config.toml
experts_per_token = 8
routed_scale = 1.0
balance_loss = 0.00302
groups_per_token = 3
init_std_router = 0.024
optimizer = "soap_variant"
batch_tokens = 65536
max_steps = 4700
Below are experts of layer 4 (counted from 0) of a mixture-of-experts language model. Rows are named router (the router's row for the expert), gate (a neuron's input weights, with its number), up (a neuron's input weights, with its number), down (a neuron's output weights, with its number) and show model dimensions 0-127. Each number is 500 + 40 x the weight over its row's rms, rounded and kept within 0 to 999. Numbers have three digits each.
Before each expert's rows: a language model's description of what the expert responds to. This comes from a sample of Wikipedia text that the model never trained on.

# expert 0
It responds to: Word pieces inside non-English personal and place names, often Slavic, Turkish or South Asian, such as Dvořák's ř, Leipzig's z, Kunjali's j.
router:474512528442525562503475508523509482472476531536553527462538473471497512451453501472564491474471501558460583480523573546475507497506505509472527426528530463432566402526589532546493564422522508539521533545554433540463486473438573516493521543530499477532566466560558467466463574501501481530467511475517471506549478499516473536501465498519574453431510492547479440498495502611511478454541
gate4:500463561506540532489580536448547530484465501495451414456460460502475528494516529401545490492461531433452515516519499504446466443493584485470530450513510474552473591556506534481462569509531462468484522446488516481541536508393530459453522582513491465473501539565484482458549492452508458461430475485545541485530564471542493519551520517493541505423460491496512483550511569557469561504474
up4:488487463519485547476501580491530493486427552525479441468500579556483561486527483565455507489536522459445466497487494469448584522502526480449507522556494526573538480513403486539417471480499499506506490509427559495533515490562464542471510522542468493495517464565413534551475598438517465429490473412500416555440464519485472550516517486520482454497509529546549494498482434534510526531529
down4:519489497496471514504526566556558533488431499382489520429518516544471530521475518530518494470451497559438416543536519485504500550457499455553492431533459430436515450550499472548501550516518507465511510480424440530477542489489472573480558457544561536521523538474535498506462486498404509530469510409514470505563531447439469529498439471501521531569502516514517544548522570459525438493506
gate5:525438515576481534446498438475556458490459485476495485481476527516509529499533481538529529469502433467521483465500534480491527488449537493514496511531527461482532431451463535459466493490481452497529540424549420482480525533508538542545512498500537497504474485559488567592467540424491515417484489463493511505547426558563445519495485429480572534593529420445586466543477533522559555451556
up5:458613464499467581556489433558450479522501459516558501450472590473580455460534487544480467564515464527465486538416534531508555513491464501513506493475498503396591520494496560507530504453513571522524369522492536520455492479502511516525512491489444527502434544562472524475498492489455490513543466482475476508507452532499538486454482480431500456481503472502526550520543462480441571501511
down5:527518496517508499529466466484527535525517513520469480493483436482536540455483472529556503449514507471461494478416561479487590489436517595477568458519470509413538534466409413460475455513515419486505502548445493493515496515520520580465482510445522484530549507452435530413531520536523494500466530435564581499558477469519497523452485509507568553514444482476496514566501487603511523536488
gate6:480465483426500489516500494440509517509513534468516531451483417430533515462506524474563499476532501476465516475569505439519541428517575496551488499430494611412488441561518504508534549464522580549502507466451483536530545502431585492447443571481440469462554459502481468527489494520502536505562506493415528477535493458529526517505510507486483544432534537441486523445556515531542496469559
up6:526492448477425553587498519458540425490483447561481564548453503530498502520498486555501453478527477432476490536496476567483481495551505519498527475550490501530465568516465465451501442508519492518486516493528550493517529504644503488531497446542529604502515460566458458531532471523468500406488525522496573540461477507496513515367463468501489507471499500476426449455522520464459500517553
down6:397447497486555542512492484487518458461535466543485515532493440453452561501486494474504502441543460503484458595526521508532550532441508482480454519482464446453540466439598510563515493491540524545432490522520522547554495558436554557514537541474524460457529524573525493479481407460591554539485514484509471483478457527441485523428429558466550467478487533448512458501512503530540479496534
gate7:498456496511525475542521433422484532523515464455491505485493461450543465453506487576468533482545530593506496532489494458471530467571511500527430534506448492506591545500542473526464500502494419523532528520507495513526522514538459533525526469581545509489492491500536423433377576543475484538532543482509493501449519447506504485460488406454553494542427553575541458507487534462503529480414
up7:430535486534464537517466479519499520527563434518491414490520542511495573548542533440579476450475494482593555489514525506532515461441460459475524461549469488503496527512495398572563510550508517525408419473532547496534511554464494550504523487494456511459482563488509467566526520515487488465537468495469525457531455496495452505475472506523513512543506516439431434529476420449552482593480
down7:453524455560467591490485466610477525506485451599551479487533512512536535482505479523511478488465484450483527514483529470559475506531431478529463484430560475603467457456530490414522525531472510459402565487504514500516428474509484419490491466495443501521493515481508492504482579487528503549578505458427494489516545511566527502523480480487488492539499479556468460514460543500589470565444
gate8:482482434546499536486501431522516522481520489525491504477604547498452470531465541546553499396463605540501462536515548522457423538463529480514494493458505446420513512506496452532451574534492457528484550481489533493467478488488553443508436506470532466456462527474445481532475571480483548550512532485516524544514519496540547568454450464447544540511541471530485462534438438500481562427573
up8:473535538507441525605494479486505492505554373483475501479481488482525464457509501420471456466520413468472528486530479538488561492523582433524549473554459496504441473483532501514488538517506503497490526526553503452511501468497512475532531556498503425448539543571504433492539522483508531482442498567497500459531501482467436554512511542538507479411531455498501424474533477619497536557576
down8:523518519471496480529482482471488486494517461508480543435486469454510456517441533502381421506487504495522645378493544528510536543479493471517533495539521491479542449506488461491582514554515406535517524443552458483496574516509521528494505485466519536458514504528488442444444535468552519544481510469526480551534517503524491516496512514597554415503481492508431473520469459555549555448498
gate9:492464497587549434505520489518426454391528516492458469491501540447471475551474563534537477541479486444424483516496480515513465537497480493429524522564474524423590519499515501536613469511507531492456486479543504547461504446490500432515504495420519583460547495509481448517513542511511537548491413476509475493478497516487443477495448476574496519557550543482537512512514580519514421542508
up9:542537488504572505523441496546516472558532450474535532447473513509537520487487420494411463456464416462530586521507494420505430487510480544514521530552519565575512602517428500458570504531560429482522555507507480517460478556501479504523455488495560546554498510441458542460463525495559497404469541493446467513494529480485464535493498505467543483465473479496507541531463437531523464448531
down9:551471581471431543491518482576524555421526534522448477601539448519515488450526540515509408464573511498476534481558564480501524445469592532470477514490507433497543445453562530480526471437489498531520461484529515454491488546497536560414508485517503419525453445527501498524538522502492503555504494561533450515435466456509533532459497572476549503475475494469485469457462475548470463520448
gate10:557505542468509516568506557546500462545489591449536476467485504509533503494495488472516500510488530463484431433494544506502517440471514485456496528465608490452550525506551526410506484431460462523429498437498506488532532525486483504476503561559584510471501500453482472475438471442502520498509489545541535471507534540452530529476601488530395525506492528511431573509515508395544420510495
up10:576484503480491438563543585415457497509427522472505487492491555494564500516510533513534492508543473575456490488501468534541444477511493469533553600453510485495503479536516504510434515535518481453443589568446535529506488530466553508495451397474484536427445472549495451501447491453523461486489441528500480531496510477567488503561464443496516566544505436557442514549545439470480517516494
down10:520529475424493405462546534496414452482516452488540471548506474465511481458405524494444554471519527491526446496523505516519488482531469510489443538497574495434498499504458534515467473541452563489512465435529490507405498521550482555503493525425494412468598491573433511493509474489495458539594518555480535461550553552491524529573517540529468477537502531512507477587537519504476515488487
gate11:529548505531496519537512530455481454513545557514529472489504519544544445509461545451502505532447490443465495453540483551455504507475538476417535488484513475443528489536432477447475508477465567467460603548602465484560495536555504452579446469605582476465491531477564426488590504499523477456483473503482462455487518487512480567515497461418515529477498486516503498489437457521503513461562
up11:467533544516503528508499494516411540480544498512554496457594514524520523544548523489425568424466535516436492561468449465551511494479499440490534500418521544507506481486506494521436434520496464439518485591514542483515438450520488472587478554449482467500536528574547479467498520484446500463468433432549402488482522496494479444501560489453573566539560476494541524499487532489466501510523
down11:495577495489403541527517494499546534499480463468501478544488531537432586511531537496453567470596523508554443516474442488504477526492473480569500534494482418543526514461513473516434537478517476498532404513475573592490486474458493525489531505439506524430489548507442494521436446523450494554547517580486533462475481470445496488499587518526515487497455490467506556504467425465473522575470
gate12:465564493430521488551554510463527445511482538519524543495536514473505485429425505470488487588467493478530422479475553522484496485448492539521492425490446552503521475448519507468457510497463532471444486469572465457490518402508517456511476468552466558458451472471545554531525584460532441475594540520518556526504498514525536437538633515466481586462506546522513477518499512475485498479517
up12:461527478500561522496404512433484540483430510478440582520571578492489498508446488476427448524512490496482394502450458490448543497533499532462540584501478470485512544525503556457463507516447581518463542519498494509520474437548541475507550476479437514572536469553494525500517511457517503530559526454508580435503432417482548505516561474438437516534529483510489484503530567505499488505531
down12:476469590448441553499611467495510521518476568497510531511523532499532508463495505500487482486580569516502428481507545515516489516435483521520491505513481510518526464582520456436531475624510445442474569494493522475482509492512485452578450512479511489517465515479470544486477478438525548406560465469475577540480503563469451490494561470439534560442496481456468417479447517539517480477504
gate13:473484532503541554512421528453497583501477458504509517476529560488435457417501502534565498518508473480548502493546478454533487458550491467552477558523532509518575478516473531511547514451545544473420517510508475483548473475439434559482481508486512541612517481521467461486522489531484494622471464430528474507559475524477458561433461585463468432496479497508464523468505475491518565441440
up13:449527442506507575404483518525475495547504486445456481494520497493518582471496503524436544473509478452461501549494419497508508521480448552458598478467465515506488418576509520541547537604506442564434450475485499543454485561591567516574480496450514531499445522515515502560498479502548462488492485477520520496476507443474506482477434504543474463471424561499537491529490528536530539525436
down13:497493542485517490527525507517457481501555509533516413432496413429418486455488424520491525478511412520596538465502554545543533452519518475485509439476513550481470519516564500513569561558584489496458491455437521439515502510561526514504448551505514483383458520510588470476522480504533453454510512454502526567498503499559476485537478505521460547446502499514521454449469521527569498482531
gate14:465466451530535512563495548544549505508482446568493475568535495502535509447515438567486454538566503516454480513531547525465496488469622515576425511483544466531529441481473540516460483468529519556433613469507504559420512533460477495453473516492536510491552481478498469429544470546500505483503460522442482526480470484405464469516505509458501416451534518488570522520438542508490515471465
up14:485477514466530425530505531533445534477516484540520457502489497494580519502513534487533459438528506612404475528498459521483502447555544455528526479474515449495481493450559569552431512515479460497520476462504499458506521500582463540548458474484492589454570500500507480547463456460528498461476509502517477514535454460514503575526494437480447544569504523407465491500504590439434577544494
down14:472474467476530498532526460469533474528522597501538561477543468514524428512432509478485497486469554527466452476507501505471531515496526435450457499542496578521521530538544414458492530489556368470448471522507448433492444521532452512513446549531504476527580467540498554509522494510489551585440556509510461499504516490541559513498500563460495452543434406561512494526453547521501444478493

# expert 49
It responds to: Direction and region adjectives before place names, such as northern Brazil and southern France, plus North, South, Central, and geography or anatomy word endings.
router:521573559474493549533567512524450490487510499494468508486489570514449529491510484481498489508494502512535478496434537492489404464543469553575473564531481499537476442440540462491472505484491545489511528521403553443540512577478444447508459460531526549496511520614474434559509490520552595513570446541491553523441462521441537477570460555553498482486530507469550508528533481474479446532475
gate1:467527600515459445487556556543520449536534577494532477457458530589467463450502498444459480515574419527521416458463502501491505441587485548523517509507503547455487468507480476453491439569556530484463479485431549478463549515522506488504480475468515463540513550527516493525507512498495482603465415481470545516444484524528454495576434563507527537493494462475502459544509540456471542454512
up1:525518606527507519490559508532468499498569453479516511494454476526478566533492541508476562505491457491551498506463495534516496503503512482474506505534544521512507465553428447561557493519477550478499499583478558518532495464477529550464436533509534485427511486504467450447525455502495467481505425542440558424526468448399600513461470449487451521447460508529603559423474443493447523507514
down1:492491476522486563517535493504463428436518370526522538490454489505451493518558554545489548492454472494511455584486508420491532519553504516489499517591501518490515496536508465498471509470536535473507434441497584509480548540584539444485502489549510554451421505507502433517457504478544423530469514577456471513450455515451555497415522477538413480506533568516497472512498479491500536553522
gate2:453473530459428486494513508525556490474485563470545488492472546483507563515474494448471472497525466491608495500485502430474495515472469470569443546480401501479462446566459488511460480510492468485482601479424480447546504527487511496438544549546488549515498494520382520512557520522518503500475529477507499502518589509521514507560471524461511526496495489456579450557465528623515463452556
up2:467416535480470471534520519493556509453494532482547436498508491462399467534485500534528538499494534436508494481501499499396486523527462494506435552467468506457490509507495504474512499422574525488545558486449550439466528558545517463415561520528479454533532455416431545539525516473545505503448571501541536522496460504528476521578585568477491468506527494552555431518523555449517467458516
down2:574528527426523509503518582456438516515486447470507560468484443530520507465482461538530436478525528505515571453528517563530498529530578456432512518547512513490441549514484427449490506599540477477442479465460462513469538443512513514513491496572467434507554443543518488441462552478484536463540531522518524504522432500543440590577516507469497558485508448463442445458511545495480453508484
gate3:506540561515548469587444466566518484511563480495481450497514492488510531460531495474504461565540503520462494482508501479488495480525535474434555486461477503530501487474452489496453475416576490505529507509447506578460520591441598523471453494522451513505581521456542520537493442535553517462475476503502510482481467527475566429450424564528434552497464439570523455524520422510527515537419
up3:505544495526528485472482520501459527484556437392483437544560484555531478484492478486484539411585556528551517527546551515567489480501484540476531538512493475457515537440463471482570475496536495440513420510576556501459461597514439436501511478529475487443479498485458511445541504512538553485558455431512483500488480393531532494474522424506533494522437469533514555542551498505470473515493
down3:498510506497474557550474457491468418488536439474538480580513504462468507509522511485453457509520559494486522505498489518475574548467488627513468465560506489482536506437571479540560488460534572535531485472519543441446505493483533480485467482521516446557595543504495515517467458476556523553440487418529515576488447526467423506395428526528488519479451464511510496452522506526465443509548
gate4:493497529449446515562508488535506495471541452536480569555542476467408417487456463417585503499485512487496489519487541498516531573516551506494478544489538470512510527496484520532461456457563468553520472495542475497399514417505491525490457489485509491418479497523478469477454499478458511521559406562512468528519461559493466531489546474533508499495574493539473643469478569495570492461492
up4:507503548502485456553450416501503377633480501569464484496472472466462514542596476492461490482518479523452517439514503458563535469508524477475519447458479471503587560582520512545538453488485505508508489445483491539446575465571453456488472542511565532531501441512497516472446464461467595545497499488444535490502471475471503560478541513551503507524536465459507493462483539501519482545512
down4:547476485538495508526401541530490492561490474480503554455553523505474546572513490453470500559568460570549469530525496430489527485478540511496574552482486493516512533471479514470491464536537508526534458454560513548522419469473441467515394527510598547430522451553490541544470554494491509518457540554466490516488457461454487492449478491460478580459570481469448544440456492483446448502473
gate5:506482546490489479486547465449489516488487469497496462487495520495475518429523539502418468504469478500525567549477485464509473521557484540512501505524490541482477456478455451506401425476579476472553433522443479511554535550472522502536513466442525557500535502527461440495517522516439576509545448564570515518494547553467457493534560532574456529556419546507614399492536505449455506491495
up5:528543525524510453492498526489531533507559495531447509534549487521513490496449492465484506534532526555423478471517511419490408507451504465512414491496543465520497477475530505520455523501590478555550463493379496519518424539554441555433462491496586533497575539457572466520486469463538447498436490537518519530550473456408544499489513546484450475536531543508542509424545510483535495479456
down5:519515542500454520480464472607488476519416550558436515549523514478561479513468453524522499465483481517466524456454444543419433526543494521484521551535521493528482511521517539489476489535507511403472564538465478520467479418562461513491454466491507669482508539418477542532535542478476495499478541469475480570504492535515532539537536498510483500504398475523531499487466449492461471473547
gate6:520488548563498479539582468552496448548488475531519520509456503495481431549515480496543466562514491459471502552525516530467544459582500515457437544535518427469517442492471527539520486545500455451486540542453441516501482421516485440447547480509482549411567567600456510570483498497491474583499473524520551446503549566490483464532439449492488540488482456457430501471526494500515422515482
up6:535528546504594527511508441544488494457573518508509512515465500584525522503565446489461517536511566439477483525531515545500496559498455497459396412535514455464451500530530495491476462547467497506440448527399504523470497487462429553550529528448493477527566502507524465529503439501482467507451494500489474497412461470475579467442536577573539511511488488471561513482512500451549577501464
down6:518537454537430455491455471494518515478548475478420499630454555474528532549534521493525526542538461526439442520462538474485496475507448518552476529559522554501489480491358462512433539519519466522461494495501533427479448560573574509520478453522522422521491474528450505472531557445508578545491441541499517483521534479503482486492484451572513500509474491481424499519497477482513548516556
gate7:494518458427378480506519524525544520477478488487497559474482469550513523528539497567454491499497455516477429551487496553534472565485493526537543511474532444554490511569461540538465467537595504444508512506489562520428515515533544478500491484458503431506523494585473435527489555470516500491591429458468488512411524525383505448453470485485533506509545581522507534514457498515453469479484
up7:411483495516453440486532509587540565567491466512553486458469486520479472489516495593527479521520527501443461535449448470446372497473521495468500515506475512517451557559491532550506514537550462474523514555417473461501553545512462581516484529444451534565495498469497415528498454499473530483606490517436505481516520507555455473531562467506491482524481461496543463513500446468493537532560
down7:494512512433544442452547443477471462471466504493500560497460530517524449608510508486581415519419531545507524523535568519505482453430536527504506420536535417543549491484506534508477514501562470445449530504500548463434528541571455537470467427466507556516473494436505603489498485453528487552555496491515421500499511474465556510504449488517534529492479495513468453517508493555537498559459
gate8:444488597506501519577548465456499479510516522451498508542523568515431473467481458457530473471522550478561490477463544530555492587486474565514491454463513528487346504470540519538498501473484589494457485509428563459496543566503497483497496460485487492464526500523522506513481586506495516538543381448451492510498550508520485498493487557535449496555434491480526451505482485544537465465441
up8:531511474513492453529484489536543531494441550495515496431471487540627552513471454492490473503529474493553463477478546444511497540583482572479482580472548453476493529515444524527435462494524460552491422482532533456478438521524543466443501545512496535447458459525476472414516513508543506563538466518559564437475574436473462420485438490474493478570492552536537507506535518534443508479517
down8:502499489467448515511536529504463499454441499447523523506583503506590536505505447557539448520514525484576482469430448471499591477495526490456550516475450493520455398482478459497483535520552518495492445497500555558488517479464606482484435476549493498527526499437528473465487473523534464628476543552559515430450461456438451497474505486555498545454492487511572497528495471515522519495566
gate9:513430460524559588491562451499493503483500457447489480501490486452465543488512398458475556472442469516530527478541453532516411522494578534454511504456507569495465410512510537507580573531486479527518560482451526406527532523463504469492513447447541494513490517596501500505495564475540480452485523485581516493511519394521528467499470513511511555493495531485563513534434464477529481468541
up9:525444530498528439510495569507519527487535499435510500486546548486441474535485510439514487533482506511573488490495551513497536464526506479506583429562478452536515490460444502462563511434485524568452421488533522479538564584507549461510544443461533474454547484457532498522481494523432492542485503532539476468504483480472553377478511554496475504522433564531378506497445493508486579471519
down9:509526534501546504514442463488523486470467580509577530519467468505466441495494501539485597446417506469544511525528587464457537512497476478481536527488534494529481507536532515492510421504539506461515502548576523460457438490501510580546464407486484542456483515464552493430539529496483476554538462458405424537389464507559480530549490486500472531473448447478496547474529529579503501498531
gate10:542535523478535481423589524450427450479460502557530484518560504545475482560500457505496446499512496486571425524514474578499494477512584451498452469552471473561481514506521471502461542501477515450533438516395469587502448509448419437555486465528526464490488512525492509480541514502566489469597534566499522558535489477511434494510509468442502507536528557459534485499542437518468506458484
up10:455475488368520499436501476421452549508440451496471468536497507471553516435513548477561425483535488497532478548516539537454490503503537542585510471473458499431500538467533548562498544515533497453491494513520521525526484519482480466470485464499503510501562452418504522536465482532513512433494510541470549538452481476496559572533475487530554493459509480520498532606521536423433580560441
down10:521523508491453551557475493507443525474504471480526525532545540412526526556468578497507416523533383472551527507477508533514512519493529427485483444450456480628535548502510588489515519516447455488500448471519507527470452529515563487492494556566530557506476498514548500468528418493503546521473541469460495442488489472464495509507449473487508508485476424508540468501495602556492441486419
gate11:450511469411525469494510432556467539509497545505535467515529559551447418495522515472498526439506456515543524561469536517488479465430487479526447470508381511533484538462441452516511555574445622508537547498433502435554478574552546492530446437537549512495446549503521496498460490518475506555495494534468497510524539566532482483529498532514538492484502504525452429462438466471526525494509
up11:508506534498514539505433507539517520504490509501504524506496555578450459552409495518474481504476461506577490450478556490507440514467481509479498519535530522415464488392549428445509480500548465472511428569590466517470495478480453539601529552577560475477473485525543524497489507463565563503455466560504469493416548538522514510465536519564431509504474475508470444507445473479498502464564
down11:479569544481499517493536508530552515553501587460459551435467542558505481523534501468429449495511450472488488465551490546525443508473519523557519551492463528527543476487466461467509477533466442445541466481423522516422477567528455461458465519475487446507431525523492547465581548515451594456442452542501551533575526532477511493466520514515548447461547546514468482532478582456450441483491

# expert 26
It responds to: Word pieces such as al, ial, ic, i and h in adjectives and names, especially Indian and Asian ones (Postal, Jerusalem, Gandhi, Buddhism).
router:502437529511498570547557508500468478540464572569438498520544538411525456420414558510430588517501463492556553527494493554448440500551436484501498475545464480487566414486526533500533513497501520545517540529493559538533524552480483530504527499427504534414469529489471497549494452566552543447501486541508498541479505486431437463483487482510505465508539446428486450488475542482501513488483
gate0:458542522482484474536576553501462474490534409465492522491472484445530494441449499504491472554502448535464466512520476492542509404459504523454458497527499541481566600500561466466436568453490610472538440539530501517478503566571516526481512478456430497448506536508482452530513496495520584479498492461515502437454464433527488501538589498531564516489511481503504483540480548561480423502555
up0:549487502534500473460474492463509548502481504511466514550544459493488452502392507439511466538447507559560490469470528496486521512521524493521548491520522551409512461495406497472564505526517559460496532481491467609542485482521526501485441470479561541516521531478447524525462493554433456419568407570492533534431483509460600508539490515548502560494476473495459514491525547459517434433533
down0:503561471462502508538528458410530571509478473511536525481464487552485533440532438589455486548491451530472509446473473516517532447513523492494508485499496528534530493471525515494482462535495479502427510530366548579443529550454453502530577405557502549440545494519511477481557501478574557522447476496510459551477576462516474475482532529538458489494530514478529418430547509540484501472461
gate1:452427466542549430507522576461484456516518547607459581493487439454438514495481579531457592498469499504547437507439568533493495501499550479482469473556519443424479437495514501501520490505503460559407422514515515518529484416468491463529520492511485501538566529465506453461494502512518509522528517510589486471467503468434481518499505549481567471540565524521504457505530518510550464474535
up1:473506458481530573549504540468456497490483438503526522513510539501505466506397473467504483517475440423625547451451531552445551556518524546524506506494500396458482469440524548434451483535571523504505510469509448495518534492568486519577507552490539523521490522537450521486522450516520506518492506493530548470434525482458484440552586496511465474433433470392531532514495505511528520500527
down1:536548517440488534465423545515493538559555484495456471492486490482480478591505498403551446496549518403529486410482447501530476521536563516454515486526513533461463554538574470430460519550515608535534580477565502547519465498528514532466538478500545471506493453465446469470534535473527557516534471493514445473498516479498422486506505505540428523454496430445463515485506531497507524445536
gate2:386473455531476437595496437501508449457510535496445514556448475537502535518487549514461558519442486499580510565428552485554515573447473539481502511494552520483468482504415483481484521534510444521503500487462498530483418517442549459539505484498488464493505501510464463531486439551515527520550582444509443534522520423506514505493482498561545467529518439472538474457519532498497543587576
up2:531486547513447459493550501445504486583502503495475485473515502426572448515509476521531544524521478485523595564537512487459547465477498551478492552439480508546481498566483502476497493478492494520519580489420403529469527474606514420479533541510515506507499484503508537573386377455515535507490489481422459466494545452531554476463529467535520461443513546502471556511475487506463521510507
down2:504524540460486469548448468525518514486497478511541540551494518508463581463473426461492553502497495535500471559502569575454511474542485534559574551557516502490551505481440504572539520462516455562510515539497490517497462510452454531509473511457540461430488498500458453410478574537494574470444545499431578506436454471471502464484471467476543476523529529496438391455541451507549540493450
gate3:524543545495508543513486492550468523509383518518522499514506510483482496484490467541459511505520503502583496535440488453533535437498551490483486449518498477493519480495402503511518455455495474524504565491492532458589506492560479580539595462452549495443482500519500480496538479449492449556512444515469424551525552554517460506480534552550481430468551444452506564469374461539443513498551
up3:516579448474458469450491454452586447438526530544502534493481525503560470530502435584517554550420469546492500458462497516545465461533507564488517455510460553477524446461540484493525502526498490521516537422586458458531478479518536523514450492478567518488498467500491541508492474489514400593487477488474479571499500512499583485513535462461477469458456518495498543560542563460516390528480
down3:519560574497530478478505456540497473522441551486571571470543503512496461424601447500563401507472544504496570466493535515573536502472499455496494523562530476487473499525535444426493515474503580514558559444494484506517436478453517493457488454519489456456522479497495468468445465501605459519490500456500498481482502528481459495489531503513488531554552446494505449415572430560559486497517
gate4:485465513576479558523571480560484523524534577486466505517437480480438496531510505504549565500420535467535433497522548521490581514464583496560573404517459460479506465543491490419527508411470526505447501513511475476522471530484488482520545574466428539469556511449524552456475438483568536490522515534458535472514496508514429505487507445440478437518539536464476533470441497535530480502464
up4:522521571534477531534477483484534440491489526444496530442543465496529500472518551449502428483498442487563567462603489535459489528416555560488532465493525470516485512494454509470505475512474522517553497454419484416453521535544555509534468528533482507448538475492491516462496464446509500438516574550397506481407473586538469509511533508542491509397530542528479459520533504565481550510502
down4:501513499531509453423488561521448552426544512492502486522566476456534574502494459537517589446496490476496466616482486462490533533496571522490552476509544518498482516528435467579415460463524445541475475509485489455551515507509487447547472570388482476543494435504563486478472494438449497566551497461450540519496518467483472507459457567511475537519452501515495496520519478528523535570435
gate5:495513458524540483479464470498440515549510549497448519476520569505503534530394479521550518486441444403472461475494473538465544488553480534559467529477485514529506555483527515523464514419482503497498509475438534478528533454514536491522464530432496536444472509503486500510517560538527517472447495475546493566550470462566546513374571447489555472546400447534573514476509559540462556471507
up5:457560452546491506505553514565479557527568424538446534499465462531501409519472497551492393441500555555479514496425423589485489465407431498525452522538525532584497494483540540506528516460497465487507487504436429517480550531500541531570464497473524504467417517487496488464493465545471510479492566444503468492518484554494528470488558495546513479558487490468515500530483462589508495514510
down5:591479480487524497469482544561499477537465530542485546538462513551389472560484442547476481442426528485500429478492525553513577443538598523463574503502498552472444531419564395446544525454487538457512466515491550497490472467527535512514532435610476486484477503479480514506503488496495478535555496473505483549452510473563550521509434478498502479483534517471451439481504481487515518503538
gate6:479537543459532579534562453438492478560536508480486524529490528509509411468502519526522434533471473539506448523510436468483513516545511429402463536500511455519552513589458489475533508542490512506521421557495448446538534504466459559446499563494518473443507489426435519455477508571511476464539519459600469495575474553495481532487485522524509483458553536483554488463441482548522529428511
up6:437480467460508514553477457417478554545548459543489545454472522406489519495511487468548489496634484533518442439529422464501529463455498608465427477480603515484522492528451519567494497501525553520486527445501481503495516455475477537451501545515517476507436477587455455491498468578469500518548467509541515432494527585436530521516485501541469518493511474490506493493483535519488545531535
down6:501444475525505552461550465523406525440467509526521544492561489503622490513469499534547535481495472468557519521491454537444476541454488540500579520448463569578551413434433489543544525491463479517573483504504504514514470521487466450486567502475474471429492499533536558570478501463480465495473521499455488534510526460475491457484419481468530538470500561482392516477566502532495536485544
gate7:462513460524429588481436508508481469466557446557578505591514477523525405513451514477479455432481486483540481558498491484460510464574468508494493479549485538528571495518520487484555475441494501511491573505458501509507460474514464556497468442512495488441494566521576468421485471595471554452536512533523523522463557540502419561500456516449454498583474540484535493495534469539481487513451
up7:580437549491576480464547508471561514551539519484475484511483520423489525441557471492441551496555466497434531548485531518463584469543481513531457550493501463439463478505544496474471555440443553494453473474466407534506500539464495498488415588522551499510543560501485481523456564538491439458515519488399497540531549514516501451469489477565542480488444474498528439485481554518529496476533
down7:485540504426518493529546451463443542458538538456469572536499540569613490540506544512483474538535570506498426475486517492468475464520502520516462511524456513493547480450537516470473499444544449560480494499503476486476473455498535463506534469488461449506512489428487554538498478480544549527525441451543540454506501459523573467560479440561478538438573414515424509476583472540513541417497
gate8:555457539387577479553496513507501477491508475539486510514512411484496432421442439486468483527580524472506542482525475510450565506451509492507510546544538504481535558482439419489522578511487483515462514435460491495478503460488464543436507555540443549522475528545459555537549525506500515461452534521568462508478493498546527501489502464523521608487444416524508467418532498559520545481498
up8:544504506503548489558483586515510527549436504567476481474524517494415436568591525510493510470508496526478443533479476530494399495536461439538548430463439503490451515458540417528481513488513496536432478556528474494510482540484575439512511491499468525570501511533499486491521547460572515433505483558474524546416488497505518512468529439471518443570513476497475489433477482530540582527432
down8:457473507488481423482546592477476477560529506478484528444562477429467516515503532474486538532506453570501508515489451515531464508564497509487524562501470508449471492440483442559509404522455532500524513461529512561510445471527522441450467578528569496457453464566535451499399582500434446546519500520497496517499546438459469520513496498512443554489519490496519497469621501562534520504514
gate9:507455449491473489523505532447536515549521557435505509548456550499449506443505485500543497447538501440505498426512476575564448478472413464420456546539402509519478448504533523528558539534539484490488528530532542540526509451535497572504521555551519468579522452489567574465530425472435532546486451491556446560496442508466499507489473487421483472515536536479479498540515441511487512451525
up9:490502512442465554427522518451507500463496611493509551500473546578468424534521510514538463513490419481550548484505515466460446444580458531518525491463458498517463437550553509515523531480507421489561474547468499577516473500414518449532496522522448520515463499522580600526483503447490547420453532508485551548526494438544492506460512484494485538486446518468561497527435472523490471535466
down9:506497442498554502546576582519478406544445460480486481519503564440491502512468525511442503518467481455480556496436510488496426489511504520490490469504515554534538498463506549462469486480459438500553527502458410514524450550567503502519534524516536545426417538437474528568562461472464469549504493589466533519535561562508568465513432481504490477490496522501545573456538516462469521468425
gate10:507540436484460501436558509487526503485513509510580461511545545541469549506546500527586532521520520443487453534508468500557554514501433508495504506499495516502504461454530470455487508478562473503492432499601484507473533432466483492450483541498481436427557562505448486494461548461479515539486518498566482509503424486463513516516480473520452425507562478424598466505532568572480439415576
up10:533513535519501585479481525487545518467495474485472558528500495492510462529453494477520473521533570532434474439484492494475497539522589464479485516449511553534506521484458526470493457537594494432478507531575462508519624496512571437425493462479477468534461441569507499454504441482433495466472486450490550561579481529476430529506467495530463457452515603581509468532462502515509466455504
down10:493512485489511549476504471535511452460541494521513529515461541548442486511547480513483549490536455490522496530536415445513486466425436552483497478510436532504568470538497572435488496531524504566464543550497473514539518512518515483527548499542429556557519496473469492499561464429492442489531545401531497458470552457473507492573571460496491597491435428560542452460487398522486449525507